{
  "n_layer": 13,
  "d_model": 640,
  "n_experts": 16,
  "experts_per_token": 1,
  "d_expert": 352,
  "d_shared_expert": 640,
  "activation": "swiglu",
  "moe_layers": [0, 1, 2, 3, 4, 5, 6, 7, 8, 9, 10, 11, 12],
  "router_score": "softmax",
  "normalize_top_k": false,
  "routed_scale": 4.0,
  "balance_loss": 0.000242,
  "balance_bias": true,
  "router_z_loss": 0.0001,
  "router_noise": 0.3,
  "init_std_router": 0.00923,
  "lr_router": 0.000336,
  "n_head": 10,
  "n_kv_head": 10,
  "head_dim": 64,
  "vocab_size": 16384,
  "norm": "rmsnorm",
  "norm_place": "pre",
  "norm_eps": 1e-05,
  "positions": "rope",
  "rope_base": 10000.0,
  "rope_fraction": 1.0,
  "qk_norm": false,
  "attn_scale": 0.125,
  "tie_embeddings": false,
  "parallel_block": false,
  "init": "uniform",
  "init_std_qkv": 0.0194,
  "init_std_o": 0.0241,
  "init_std_up": 0.0278,
  "init_std_down": 0.0278,
  "optimizer": "soap_variant",
  "lr": 0.00647,
  "lr_mult_o": 1.44,
  "lr_head": 0.00335,
  "warmup_steps": 200,
  "schedule": "wsd",
  "decay_fraction": 1.0,
  "decay_shape": "linear",
  "final_lr_fraction": 0.0,
  "batch_tokens": [65536, 131072, 196608],
  "seq_len": 1024,
  "doc_mask": true,
  "train_tokens": 441100000,
  "steps": 3801,
  "dataset": "wikipedia_en"
}
Below are experts of layer 3 (counted from 0) of a mixture-of-experts language model. Rows are named router (the router's row for the expert), down (a neuron's output weights, with its number) and show model dimensions 512-639. Each number is 128 + 24 x the weight over its row's rms, rounded and kept within 0 to 255. Numbers have three digits each.
Before each expert's rows: a language model's description of what the expert responds to; "comes before" lists some tokens at least twice as common just after its tokens as in all text. This comes from a sample of Wikipedia text that the model never trained on. Tokens count by the router's weight.

# expert 5
Description: Table and date separators. Pipe separators, year-range endings and age brackets in tables, lists and infobox fields, e.g. | after dates, –2001, (aged, ″N coordinates.
comes before: "\n", " ", " —", " 0", " 3", " 1"
router:113159141155115121101127133099126142117128127122104098159130132087110137103152139126138098127127102150128151115200127109159099100158170102139157109167115112117131130125133122113115121168190140166148142132159124131156134130173104144112137118114126135109128135181119173174115118126120088126136161115132136169074116098133139093127132108129158124094101091163125116132107138124092116120114
down0:107128125094144116166139085104147140137132134129151096158112173120094125106174147102117096116105118048091099132079119130136144095110151096140122159192119121150090099104103120104118090129128125143112101131100093135122126144084137141071093093138127132133147154153058089126076102162161145133165121131105128168114116132149158110131103173118112071151144159125078092153130113107086101101108
down1:105085099173138109133167137104167121130157135153095109124136134152111130119158135125098129150140159127124097124135154104151128130115123145154147130149095140154150120124172094102162104145108106163174168126152129164143148125106109108118133164145141120144138118114106108129155110130127120153143113137110182145138123153155164141155129157125141154141137134182112120158155148148107095108121
down2:127172120163129109079112119103106127138115134189078134094095086142144156140116171129116124089147139108154119200120149124146142141112093109153116169138106122142097104159113108128131125135132093084107149131148070105126148106173157098150159157111135127082120150134103126112159112106090156137072151106148093104156125115142122148095167166135128140102120100166081093118120162171127145153114
down3:146127139126125119093119138108113111130104132123114139141092120158126174157138122124148116124105137128150122137143133105110146103114125125139113129109138085095088111157143126141143133105152164119113133169080180131145133117089115162199102108138104137149119106135161129085159164139141154120157133135131093078165130100128123121136148106139126135119119122171104151113153132143089122104136
down4:134124108097123103117136114110162135106064091112154149147154116097145089114128128106123114109124148141132149150106111137140139121144165119126090159134107096141116125151188152165098164184106163158173139100136118109140141086124148142129166155112121070118103143131156106097161137128167124120132131166165136133083140080114129147142158101142109143118104134130169132130100107114127129127127
down5:109127150107119142136108139101109141104106118117117138093089134128097133124130133101125139168167118107138145136087089113184133131122112128090152162113092125130114146109153097189119141178150098159106102122108121114147091089115120098097119076138115109132142159141121093107159116145152100127110107121138143106145126091134119113150101070161106089149104104182114119082158133158110143133154
down6:138141121113141130150104149102154079118164113126135137119126139140088118157122121046101156080163110149129147124138096113130137103134095113137134143151114113172153140131131105168143123079164130101148113144101149126129160110118101121169104154143145137110114144176160094168118169128091136098143125117068120119177143123116150103114148115155121117109095113112092114145151124148124144143111
down7:139138153167105154127137124141125128156137131122161150098116114127116148113149148147131129119159115167121141146098130089138138165104148144104146113152161153070103115129129125136128110123089113140168123135148155084066113107156152182146096136141128076135143120083163137117093099092142119143114126103144130085107130146063144133139082094140098161140147107132134144115159139134133107131124
down8:094080162126103084146109145136113141183151133137063170167170100135160095136084109145148098126109154160113173094115135112113085150130144141145120137115110135076151159077095118153079139124096120130160126173160151135105130094182110128135109126181125095157160110120131120123161126111142145133095108122148097158122134144141122140128071101100137143123126156112119086122123127127094128089131
down9:105126122134128115122119131108121115158132123153103179124136143104098114170098125135107082145128124143078107117090116130125092143095090107087158188151143141101124146144162135097095062162142156126081128103117127134110130131146147145080117116096120142125090131157146112142106132149173104129115109114125099122123100152120149102110131085104135117115139138141129131109163099124157126130167

# expert 14
Description: Line and sentence ends. Line breaks after section headings, titles and sentence ends, plus sentence-final periods fused to words, e.g. city., him., ed., ==History==.
comes before: "\n", "|", "-", "The", "In", " The"
router:100157161132111113118116114162129154150188124123115095138094137103177101137147145162134089149124138171176181139164114104165118132181146114128137155153142113118119163129130111093107147175160133146154105102163113107172129119139080138128112130104116118164165100136121141132132111122142066106164095106138169142097121079147156125113126112109144138123096134111112106200104119160135108146148
down0:091101132092112118173101124156149116124127122128156115124098098132123150196154149144055104117098132126140149089100138100120157121121108116159118152165104125132115140174121163113127077136137099126120109138140104143104102124135091110115115109119148164099143186139162115112143122145145140149169097080118106111075132120103119123155094093176133125094126122145116096112147158150091117125114
down1:138131140160159150140137141105135130119097162135097104153135129131108128117185154123142121137136121121116157129157161090134106119120164140147088134096141139126108103116121151142143151159127139155143163109126151138089182141156121096159156124154143076152143122123095104156130124175146120124122129119139148087158104140121136108103156166134130118118191172139098140136094150118077153098161
down2:109149133166086124114115117129140111092122139159086115144195132123098121130141129144128115091119118115107108119112107132151164154145129128101128111171121095147109135140106115095122103105165105125127166079120094106096135138144144108131129098120130192107103155115100145113101098104121106169108149075115145130154084147163122152132136137133098104094130135178110161124132129065127138146143
down3:087102116156110162104121138140088104137132145148134135127105146126139140140163143147144117130147120130125112091115092130147109116106142117115106127135108150135146146111084122113137117097116098132150125121100146115151135131117172118141156119155095093135119110140144094144125110092127102140079134129122095155102148144176135098156166189151119123114153100125136142168108127139105114134152
down4:139194095082121169086098109133121135093108124128126169078102091139100143147092091119080168083134151108171144113106141134130132080114160131149146131152156127094135110154178146135151095165108117113130144153089157121169159149124131087120141131139125125133117099131096155135127072142136114097116107136169153136109142108146153065146153136137123141125128119113161114159149136116129183169133
down5:130182116117148137151134144120124112082135142164106186125143167101113135134096124141163090158144169113177125146135139131109116158137137150138129147114125106127103115160155145130121113128175126151115114144107147123150122160106148166181139131124132110124119111150140100141120182163111131137142136108133161085114118157097132096138111132147106129099091126137140172114134128150087169116139
down6:105127141106146136145114139142128124152120107143126091165097117087135139134156119106120134114123138123169134129137102154162117119141101158152126135150160168128099096117112161128144135114118094125163169151168097119123136160136077087135115128178145130095139147139158117170131098118146135160113132111156137113123140178098140132118150161122167120108115088088168136138085166112136186127096
down7:154150134093131112134127150112136118120107180142116124098145080096126148151125152149156116148163131131142131116150100108100088159107123146109115100159136082185099129094136142099156123106093109127168166134105148109108110104081124130134172102166078120149116095132148102137161131112119144130137141116160186098129141196071127159177147142112155158104107110147115134150123120136120142109122
down8:134117149128090092135109184123088083144113125124089162151149175120107111117151081145129090078096165113120133114115122116127142129088118149180167125126118115088124137178096152141107125098143148090187139191153198153117144120136124132149055119139121084155133121128086070122123125125132120123112128132175084137120130103135141123137111097158110178114102158159160103172119123136153145079121
down9:108122150153159103127094110126140156122164166168137117137152094133139124122153155141122177091140130136084132113157146078134125145105129099120136157146147115122142135138116092128101130111118136094064123131128141111140106140086103132131123124165132100149120106132130105146136134051143100116079163150166092112127118078105091074176145072142161125090120130146185165130130165136154141124100

# expert 7
Description: Of/in/at prepositions. Prepositions linking a noun or verb to a following noun phrase, chiefly of and in, also at, on, from, e.g. part of, peaked in.
comes before: " the", " a", " his", " their", " this", " its"
router:103118143125151050139151104156135125118161098142113082160130117125148101157140137119116091150118158122156146103140123077147132104156146153129194119138176123100161103158146161105101093133100102162143111146112162135176088126165109141135144098148136119109146138148123166128096137106108120133091102125073113130127083118136153099078088157131137131098137148144130141133123152163130132103090
down0:104157147136109157132130168126142116127131121111165138165155127165115091143106166136128107158129152096076132113131094130139136132124117103132122159048093123133110102149130140120098118168144057130150111138141114154152122131082129152126148137107139120115121124161122114095141115122109138127120122126115170133143132111146130083161126118123152080161101137115141127145100116123084125095138
down1:138128120147114138130144138105143141154099121085090122130167106110096126095132157107164121188125127126142177162128171080141119140146147145128137096139126143121130128133112141130174133127136063119102169117145143107123120137149114142098144100099117125101092111124133185168141171135118129140119117082158169088143096141148092128125123139134134164105150163175103142121139124100146106097152
down2:110141166160147115098110154111145103125115136153112135127167101130146059148144158142146164094140142111138129137101118147160150152082152120097137127132094062116137121144117142154152142087134106129124143136135167174114163125127143130120158143136116145110097113107122135135134106152090093153102119112099164130188115109150154181144106135135124124136141155154157105089146152132161152128143
down3:108109107127128082129177128143104111130123160140135138127125121134126106123128158147100114075085095155143129121135151126126137118102161127081139123159159147151143145094138147113119162124118113121126128138108125161098103078074144117111098153172120136140119105094129139110112131075134131102139131137090133162158144120168133133133152172156082137148129073101166131084142117136130124167134
down4:153166133094143143131116126122135144121125129118133145124128096148128129143121123105103127113140130149109132120112113140146119129127161133176153105124134110138154137132118144162122137189166156120157108152131165055183140104157122145122168099099114176127099088130111161103145146177149102163089110124134136112139162135113091130155098139158130110115113121165153123122135117115133118130160
down5:121148119149144166116075125110151132125093097117104124115151123118108119145142139169168113138079125139186130124125110184102098140121148123112133144168095116158094077136142122117115115103139164103108093168118129173163146131089116066163112108170149113131100084120166129094122172126111119133118149118141153177149106105127091141166110096101093129098119148127121147111126117147125141159155
down6:127142157115119129097126173101129142088116119124088134160153126154129135105169114078088144130158101100121117091129124128091109106160128119144143134144126116164111110154086144098121123193118153108110091130104137142177110169137113139093126151101147129087126168141160126134144107131109110135138075121098081121124143143161124128096174117117131143121150109108132160168121136103113146144127
down7:103141159117111111134118170166081179139156099106148119101141127144163138094147177143120139154129151158130159125165160122128124140089137192096146151119077103143117085107135110101128102141107155121139127101127099117104140083105133133119135156086146089124120150170137106148082139142106118128128145100159154137104132191111128099143163111105137126153115087147117148084109139125156156139102
down8:127136146079138138082102134123108136129156146140105142140111108113154119104099188129153086094140105136107094064096112142152119109142111172158153154128110112145163130122114127154130129132101120107121126151142146130103162142143118161172127120142159130128089140088130122130144086090068132119111121119144122195185136133170115113147125137088073124163098141138133140145121114135118163120104
down9:090133113149160110104108143115138113144109168152117163091153107121100154128141148113150099151203123165160109123125128099112096172130121111088143141068138144108142130154117058117112134130103142091117146131134161094167161106135154114100101062115160127084103141109099166129141165122147122115107117090144109145149154129110140119098124139147105110168129112121116124068082138129122148136144

# expert 15
Description: Relational prepositions. Prepositions and subordinators starting a linking phrase, such as with, by, to, where, when, between, including, e.g. "As with", "influence of".
comes before: " the", " a", " his", " he", " be", " its"
router:105145166174081097165108117121117115137133116124083115125163105113145102135114182123153089151098123124136125078115101057158115120135115111109138110179137108118105153111167117081118101135103156120130122135129146143140126146132133117086071118099106179186124124137115101138105113142092122126142116152124165171126140117152149146130141089132126144125128192101086100151128139108121129154145
down0:077176148159050132147091149117123128131101107116182128107140099122114130160133096154096108125147102110128116132115125138119104120124148137072139121098124172139062163143111116191135104113178141147149109154121100151119081097105155091114119113104146114142120150163142133113134071140143136125176121154129120123118153122126129133119125140091102130119151120127098136091115143107104081146129
down1:096103134095119166150144146062086100137134120105145118098086157149161118148098143119120065142141160137141111123111143112131100132146099127161132109123100154144167168154118155098137088133129124109094117140139164109118143112132147137130157129134126162196131143112073135113114131147139106120114123090121175129129130143158118132110129109148121131148156137156111125134148138140112079133143
down2:099168152138148141102116155139114162131129110168065119118153154105167132164112119102129136123123155172126142172100133144147117147128135136134175111114138109149141148179115149129141164103130107112138157086139135142141124114147158092129152135128154141148075129144111170154121141126113125116135109110101135113145113140130133169140114176127137155117092171110133145183123107129124179139125
down3:146110170127111108092126111102099109107142127136133060144138103127134158152100098125118127117110137148100124165128102112145160145121078115170144145127166159156155129110135185109134104126190185136141153146114135173105108107126167154180113196131173101117136111125152106108137135082103164156116109145090132182123116120130137115109160148134129119134137112109128159166141095113146129113144
down4:154174122111125113106124085110130150131139081076098101157108115155103141117118128125116146137099116170107142083132177138125107124105125145168102121102134136072095104153141114116118150119138143116100127153117155155122120121128143148168101086126122133173146114113141104138147137148145102083138139146124167109117121091121109111110132123149140128102127155140129121182120142128095159134160
down5:133113128136119152154101128137164135111108121117114159136119147071147075129155119125137104149150133105155157150141120137152131133118133139097124135097146138163120156154145098089133113143187112105104127149087120169133116146122111049127162135178132101107093143130160126169091165126096114147157095115118110108140151075069134114120158117139106085118107141102125136089132174174168123124131
down6:119127179145153126153147127160130096123154086133107132101134117094120153120152100130124104137128120139102112120104152098119125124102089154129150139139119134129145108129135134095157134115160100087157084114169132164112185118139154111137126130163094175089104145096152122169182141095127155120147121110120107123141125159127125110155175124122161114099111136136113100165112136146130167101107
down7:087105113129085160146128160089131151114108142077127134124102081091175169098131157147151123092130114114104117111122092124137111150131143160111110136128129074122133123128142103133105158153137100138136121110129133094141133098148091138105140148189103125156132154087147134103187187098106144130122124091153146182110111185078162157113115141104143152127111132127123148120152127112159081130095
down8:101104172113089150167156133108143108134109125161075144115127129124130125100131146102155121117178106159138096116124104139135100138121130127152156106119103092140107151141105123133099164125114135122145116136125151182122150128145142120144125101154106162131096118126093124105104119135142149109109127107140116177128151158142196140152158078131112130109103121129136119127101114165133153120146
down9:150108135171166158110127130120111089116146137130098139145107133129149144172146157162122142142155148141116151126163142106097127127088109134158143101171112091100169126142148122103087101133160110130122098094112133134089139147087120151105171163109142095130103129150088128119155177143141145159107081097163083141135119138129156078128160134107112108130154179106127134144121097165102126104088